From a checkpoint of a small mixture-of-experts model trained on Wikipedia: width 128.
Below are experts of layer 4 (counted from 0) of a mixture-of-experts language model. Rows are named router (the router's row for the expert), up (a neuron's input weights, with its number), down (a neuron's output weights, with its number) and show model dimensions 0-127. Each number is 128 + 32 x the weight over its row's rms, rounded and kept within 0 to 255.
After each expert's rows: a language model's description of what the expert responds to; "mostly gets" lists some tokens that are sent to it at least half of the time. This comes from a sample of Wikipedia text that the model never trained on.

# expert 11
router [133 134 140 114 103 107  93 135 111 146 110 102 107 211 134 151  98 134 104 103 117 156  99 157 135  74 120 142 123 113  75  81 136 137 153 146 138  83 126 172 128 106 114 146 108 152 105 179 111 102 132 103 118 133  91 115  95 139  83 129 132 172  75 134 153 172  92 143 157 109  59  82 144 152 146  64 162 106 149 152 195 144  76 129  99 162 115 173  98 170  68 134 133 147  40 157 110  73 143  94 137 100 179  86 107 138  90 151  74  98 128  64 138  83 127 118  99 139  66 153 124  91 171 135 142  54 123 125]
up12 [156 109 107 149 130 104 160  87 149 152 115 137 146 166 113 147 148 152 146  98 105 130 142 135  69 144 127  83  50  98  96  74 148 140  99 125  94 130 119 155  69 120 142 195  63 146 133 157 139 118 107  79 151 151  83 154 123 145 100 158 182 150  73 110 144 108 149 134  84 144 167 184  79  94 145  94 133 127 108 132 160  90 106 142 105  67 180 176 131 193 110  97 185  91 102 146 155 108 159  67 112 100 116 118  70  89 112 145 153 171 165  88 139  94 138  91 180 129 139 104  72 131 184 161 133 106 160 138]
down12 [177  84  73 127 135 116  94 105  88 171 133  75 125  77 124 124 160 110 130 147  95 122 134 141 112 178 153 166 141 115 147  89 142 139 128 166  98  35 158 100 126  89 143 134 148 115  80 126  78 171 135 104 156 136 127  83 187 112 125 115 118 146 195 157  87  71 129  88  91  92 135 105  96 102 137 103 141 205 136 164 135 106 164 119 128 134 125 138 146  93 180 116 125 135  94 149 174  66 149  99  52 125 161 131 134 155 120 154 128 106 147  90 144 143 108 131 182  80  81 216 108 146 123  94 189 120 136 125]
It responds to: Middle syllables inside names, mostly Indian, foreign or transliterated, like ath, og, ank, ash, as in Mal|ath|i, Y|og|i, Sh|ank|ar, and stray UTF-8 bytes.
mostly gets: "oh", "ah", "az", "ober", "sh"

# expert 7
router [112 120 150 173  92 128 132 170 125 154 115  87 155 168  99 126 120 136 108  98 135 149 153 169 111  70 150 125  91 139  94 105 126 113 138 117 133  99  95 139 158 119  97 147 112 108 130 180 139 137 182 153 127 118 161  95  51 118  99 106 120 130  91 119 159 128  65 118 165 100 124  84 123 173 193 103 140 105  85 120 156  99  63 105  46 128 118 158  96 149 110 118 138  34  38 157 109 120 184  75 122 127  83  87 147 143  60 114  92  99 132  81 105 118 124 133 129 157  67 119  88 126 173  97 180 115 133 129]
up0 [147 169  70 213 103 166 149  89 164 167 152 145  95 191 153 127 138  68 137 120 103 103 157 101 117  65  95 129  89 158 107 146 161 116 154 147  67 124 109 104 115 172 187 165  55  97 153 163 148 167  76  97 149 151 142  97 122 139 178 108 122 115 120 144  47 121 163  75 116 112 132 109 150  91 177 135 187 144  68 114 121 137 136 116  74  99 137  72  92  84 138 103 106 119 125 112  93  65 120 121 130 140  79 125 146 131 140 151 101 136 173 126  87 127 129 131 117 112 147  93 150 131 148 153 173 129 174 130]
down0 [105 129 100 113 122  98 176 142 150 157  97 113 127 127 107 118 126 131  68  94 113 155 150  65 194 149 114 131  71 126 136 105 143 119 149 140 139 122 103 156 137 191  88 119 153 138 110 131  71 131 132  91 126 131 126 134 138 121 160 209 151 123 171  88  83 121 103  90 149 118 127  81 166  86 102 150 194 171 166 166  92 102 116 159  84 110 149 102  88 137 171  98 149  64 134 160 142 152  86 166  88 141 203 111 136 115  64  52 159 180 133 119 125  78 148 150 151 111  80 138 150 102 159 184 125 102 183 130]
It responds to: The verbs is, was, are right after a subject, such as "Jazbaat is a 1980 film", plus prepositions in, by, with, at, during, on.
mostly gets: " with", "In", " by", " at", " At", " during"

# expert 2
router [ 94  99 149  81 107 127  83 142 142 129 166 105  97 145 168 149 143 170 124 140 140 181 121 176  99 112 120 126 140 130 129 111 122 120 209 189  84 155 108 137 169 126 128 136  94 149 109 142 130  86 150 124 128  55 148 169  64 112 150  67  89 132 132  93 122 170  89 139 181 116  73  94  70 127 124 120 157 108  79 118 104  65  58 121 102 125  88 188 122 216  90 132 116  61 128 145 137  98 158 121 123  98 150  77 114 109 130 101 100 118 116 116 119 110  97 129 128 131  50 107 143 120 148  86 189 134 146 154]
up17 [130 169 108 103 112 142 104 109 188 165 116  99 102 146 103 127 135 129 115  61 134 108 111 173 120 107 121 132  60 165  65 165 127  78 184 156 180 142 129 117  99 144 120 134 193 161 103  93 101  61 109 204 156  59  81 147 147 162 149 138 123 153 152  82 137 148 151  82 134 174 118 101 164 109  96  66 176 119 191 147 130 116  94 151 150 128 102 139 165 163  71 181 131 146 189  96  93 140 135 127 137 154 102 178 188 130 140 134 115 103 127 190 117 133 153 117 161 141 112 138 179  92 142 140 151 121 133 119]
down17 [114 157 128 126 134  81 116 124 109 164 146 187 168 103 124  95 146 132 126 188 125 166 163  88 170 106 137 120 134 164 100 112 164 146 123  94  86  67 130 173 100 155 132 122  86 156 112  67 132 121 149  68 124 152 174  78  89 141 142 142 200 146 111 135 126 168  78 109 189 100 129 112 143 186 135 149 116 124 143 111 159 120  91 173 104 191 107  96 164  93  88 183 125 147 136  99 201 163 132 125 110 137 113 102  65 107 183 165  95 166 151 104 131 135 136  86 155 183 154 168 113  93 110 117 150 150 171  61]
It responds to: Single lowercase letters or short pieces that open a word after the or a, such as m in map, martial, mill; app in apple.
mostly gets: " m", " c", " n", " s", " k", " app"

# expert 6
router [114 151 132  83  95 139 102 104  70 108 133 107  88 123 186 158 155 104  84 113 166 182 170 174 120  73 134  92 174  95 126  87 147 116 152 166 134 100 105 170 162 160 124 171  69 110  59 160 110 114 145 137 140  75 122  90  83 137 133  84 118 145  79 105 138 136  93 121 182 109  68 150 131  60 182 129 157 120 138 116 142  89 131  91 105 178 160 137  83 173 105 153 110  88 102 158  77 126 128 126 113 104 120 108 143 130  69 117  55  98 125 118 141  74  85 111  75 155  88 134 114 126 157  86 174 110 134 134]
up5 [ 59  77  94 108 108 105 149  80  86 143 138 156 158  95  78 135 137 162  93 161 171  93 127 128 109 133 187 172 138 134  82 145 125  79 127 147 114 132  82 106 125 185  96 127 133 160 112 113 173 129 152  90 167 145 101 128 127 141 103 128 127 166  94 138 152 105 129 127  81 128 145 121 150 117  97 133 172  54 111 143 102 137  49 127  90 109 179 141 126 105 107 237 125 156 153 108 170  98 122 106 122 173 134 108 127 149  88 115 120  57 148 198 135 118 116 105 176 169 145  80 148 177  80 141 130  88  75 124]
down5 [115  80 121  89  83 154  93 115 144 154  70 100 148 138 117 118 131 152 165 129 108 125 155  63 104 153  97  74  92 151 190 103 160 126 125 162 151  83 183  80 106 124  94 143 108 128 140 150 152 201 154  87 169 116 177 191 122 144 131 147 147 107 147 200 129 156  69  98  94  75 129 106 182 181 131  72 138 113 133 116 109 108  69 107 112 175 122 189 100 145  90 112  90 129 131 132 160  96 116 101 139 150  99 102 161 107 115 139 120 143 113 129  92  83 125  89 154 139 171 137 120 102  49 117  67 130 160 159]
It responds to: Word-final or near-final pieces such as ent, ist, ial, ical, ual, ect in fervently, consisting, phonological, perimeter.
mostly gets: "ident", "ual", "ctor", "eral", "inal", " part"

# expert 12
router [ 80  83 159 142 112 145 102 143 107 130 172 128  96 156 153 119 165 173 121 133 127 145 168 155 130 109 108 120 152 141 116  76 150 114 179 208 125 143  87 156 114 112 122 142 125 110 119 153 124 109 137 102 109  80 128 145  67 109 116  66  72 110  93  74 144 198  54 112 137 141  14 136  99  92 139 133 130 140 100 147 180  98  70 111 106 159 124 173 130 202  83 111 112  96 138 124 116 106 145 109 116 123 182  65 101  86 110 128  97 144 122  83 146 149  76 123 154 133  94 135 151 140 165  73 170 110 131 102]
up29 [147 231 149 173 153 149 153  99 126 131  90 159 111 118 143 125 102 165 108 128 208 163 168 164 116 111 128 128 156 174  73 190 142 162 118 111  77  88 128 170  80 147 120 133 164  89 107 135  68 132  80 163 106  97 111 191 124 124 180 144 124 131 152 188 120 135 102 132 170 142 143  95 154  94 131 172 123  86 157 105 118  65 140  38 114 136 139 176 159 103 133 120 126 160 140 109 158  97  91 100 114 109 114 125 135  64 160 107 107  73 135 153 146 142 132 139 146 150 129 174 203 148 119  98 104 109 119 132]
down29 [129  85 112 152 111 131 188 142 109 136 144 151 191  90 123 103  84 102 107 115  71  63 181 152 150 152  72 145 167  76 164 110 111  90 156  53  96 155 115  90  82 100 103  99 129  79 119 146 108 189  83  87 135 143  93 134 183 125  99 117 157 104 101 137 122 119  95 104  58 162 110 160  76 158 113 150 157 130 130 124 123 137 146 140 119 153 149 161 116  76 142 126  87 158  98 131  96 166 107 115 180 125 124 141 113 183 118 112 162 134  75 124 112 181  63  97 108 127 118 102 125 139  97 197  94 188 125 157]
It responds to: Capital letters starting a proper name or title after a space, comma, dash or pipe, such as F in Finnish, FIFA, Františ.
mostly gets: " F", " W", " Z", " G", " K", " Q"

# expert 1
router [ 94  92 118 141 139  94 105 135  59 179 132 112  99 122 119 126 159 155 117  96 116 138 117 153 117  99 117 156 164 143 127  96 152 128 159 152  96 124 139 122 136 131 133 143  97 126  89 154 149 103 171 102 148  97 115  99  83 153 156  93 107 149 104  88 120 218 100 119 155 141  57 107 106  83 158 102 121 113  70 103 114 115  41 127 114 170 130 191  83 138  95 137 142 160 128 129  78  70 118  99  70  46 146  69  82 118 100 124  56 106 125 125 137 140 115 138  85 121  73 143 157 116 187 121 198 144 172 142]
up7 [120 142 169 183  47 111 150 140  90 136 154 170  94 115  80 159 109 110 114 148 114 157 143 133 184 148 107 148 131 116 124 192 131 149  81 168  95 143 131 103 112  88 119 116 102 147 117 191 127 133 132 122  78 221 171  98 141 166 135 182 122 153 181 136  89 159 140 123 128  99 147 113 137 117 128 112 148  71 185 165 105  80  83  94 136  92 196  99 166 192  75 145 137  93 155 192 184 103  92 138 130 128 122 160  96 157 138 172 143 148 142 163  89 169 155 123 115  90 123 113 126 146 152 126 159  89 129 171]
down7 [112 128 128 106 147  59  66  98 160 137 121 104 135 123 109 105 139  59 145 135  90 166 119 155 140 138 144 132 162 103 154 131 143  81 170 108 100 137 152 146 123  72 136 118  99 143 150 178 134 167 205 159 151 120 125 108 156 131  68 195 178 131 113  94 105 134 135 177  87 143 184  85 149 162 146 139 146 136 164 136 136 103 136 150 126 106 148 164 145 162 124  99 137 159 149 125 213 134  87 177 156 146  87 164  79 107 142 173 180 163 100  60 101 175 149  82 154  75 156 151 136 111 101 123 163 104 149 202]
It responds to: Short first pieces of words, often one or two letters or a consonant cluster like b, re, st, g, as in b|ox, comp|re|hensive, p|remiership.
mostly gets: " b", " pre", " se", " le", " st", "re"

# expert 14
router [138  77 129 144 128 132  84 120 119 107 144 148 101 166 142 132 192 116  87  96  84 143  99 146 126 109 108 150 172 109 110 100 114  93 172 129 118 126 125 171 156 121 124 140  95 128  36 142  69  70 146 114 109 114  95 128 108 128 101 119  79 195 113 129 197 183 114 117 178 149  73  87 139  58 140 112 153 150 139 125 129 115  93 118  97 138 145 122 136 120  97 120 126  57  82  92 145 118 123  99 130  95 141 113 159  73  70 136  69  99 117  82 114 104  99 125 111 142  69 162 108 145 130  83 119  30 150 182]
up12 [111 108 215 140 168 130 147 150 135 140 148 125 132 164  92 153 151 134 111 169 133 139 159 178 190 118 123 178  64 138  54  59  80 135 138 104 165 115 137 117 158 156  65 117 136 126 126 111 129 111 175  95 106 142  93 219 114 136 138 106 157 129 114 162 129 104 118  92  94 147 173 126 171 121 124  82 107 119 126 131 103 124 128 185 157 184  77 122 122  98 136 169 185 105  97 184 103 126 121 184 199 131  68 129 183 104 120 107  48 130 134 121 140 113 111 102 106  96 128 136 137 103 102 161 132 109 163 144]
down12 [106 172 109 119 151 125 211 123 105 149 137 142  83 122 123 109 189 165 132 158 176 146 161 136 146  51 106  47 135 162 150 153 168 169 132 103  86 113  64 121 120  99  94 100 144 107  97 147 128 171 175 138  75  84 111 166 108  77 147  71 149  81 143 153  95 110 135 107 151 130 132 156 128  99 116 108 113 168 136 159 145 137 121  96 112 128 113 114 132 115  98 161 177 215 130 181 123 112 119 161 118 102  79 139 152 118 134  58 134 171 144 197  95 135 122 137  68 133 132 131  77 118 103 161 146 115 137  64]
It responds to: Word pieces and numbers in sports articles and tables, such as our in Tournament, ague in League, ball, ampion, season dates.
mostly gets: "our", "ague", "ball", " American", "ampion", "merican"

# expert 10
router [137 144 174 185 126 132 169 136 139 102 174 120  92 130 131  92  82 133  82 115 152 137 102 163 153  72 112 114 179 172 137 110 156 150 145 176 116  84 123 189 125 127 136 139  97 134  71 181  93 147 155 100 152  88 145 159  70 159 127  79  65 153 118  79 138 179 101  70 166 110 140 149 152  99 121 143 189 136  78 106 128  62  78  91 102 152 107 159 105 142 113 142 132 122 129 111 109 111 173 105 110  97 124 144 132 101 111  97  35 142 112  65 143 118 114 120  98 116  68 141 177 105 155  93 177 119 173 120]
up12 [107  87 163 125 106 111 113 122 125 127 176  96 108 173 119  97  81 125 120 113  74  75 167 102 179 133 167 108 119  96 164 156 125 163 182 149 143 116 116 177 125  95 104 123  92 105 142 121 100 118 153 165 140 130 108 180 146  90 136 155 119  92  94  80 101  92 114  81  93 123 124  55 129  68 122 113 127 167  57 117 157 140  80 160 111 118 110 132 191 135 169  93  90  95 135 115 144 128 168 106 193  77  60 161 133 115 187 182  55 108  88 101 121 134  98 137  79 104  84 113  99 148  97 167 122 139 105  98]
down12 [ 52 136  68  70 124 170 133 137 146 136 104 126  68 123 115 137  47 106 137 145 119 117 121 127 137 152 169 104  77 150 140 143 119 138 158  97  94  98 149 216 151 122 109 115 123 139 127 109 111 143 139 176 146 138 107 165 147 119 128 120 190 125 112 131 117  97 145 152 152 123 166  81 191 131 143 161  99 164 115 129  74 169 159 143 144 193 110 140 149 122 149  69 123 127 139 186 142 146 155 197 193 164 154 127  76 169 193 168 136  92 109 188 118 119 115 122  99 124 111 159  89 111 114 211 106 168 129 136]
It responds to: Single middle letters, mostly l and p, after a word's opening piece, as in helped, applicable, represents, appropriate, population.
mostly gets: "l", "p", " Feb", "il", "ep", "du"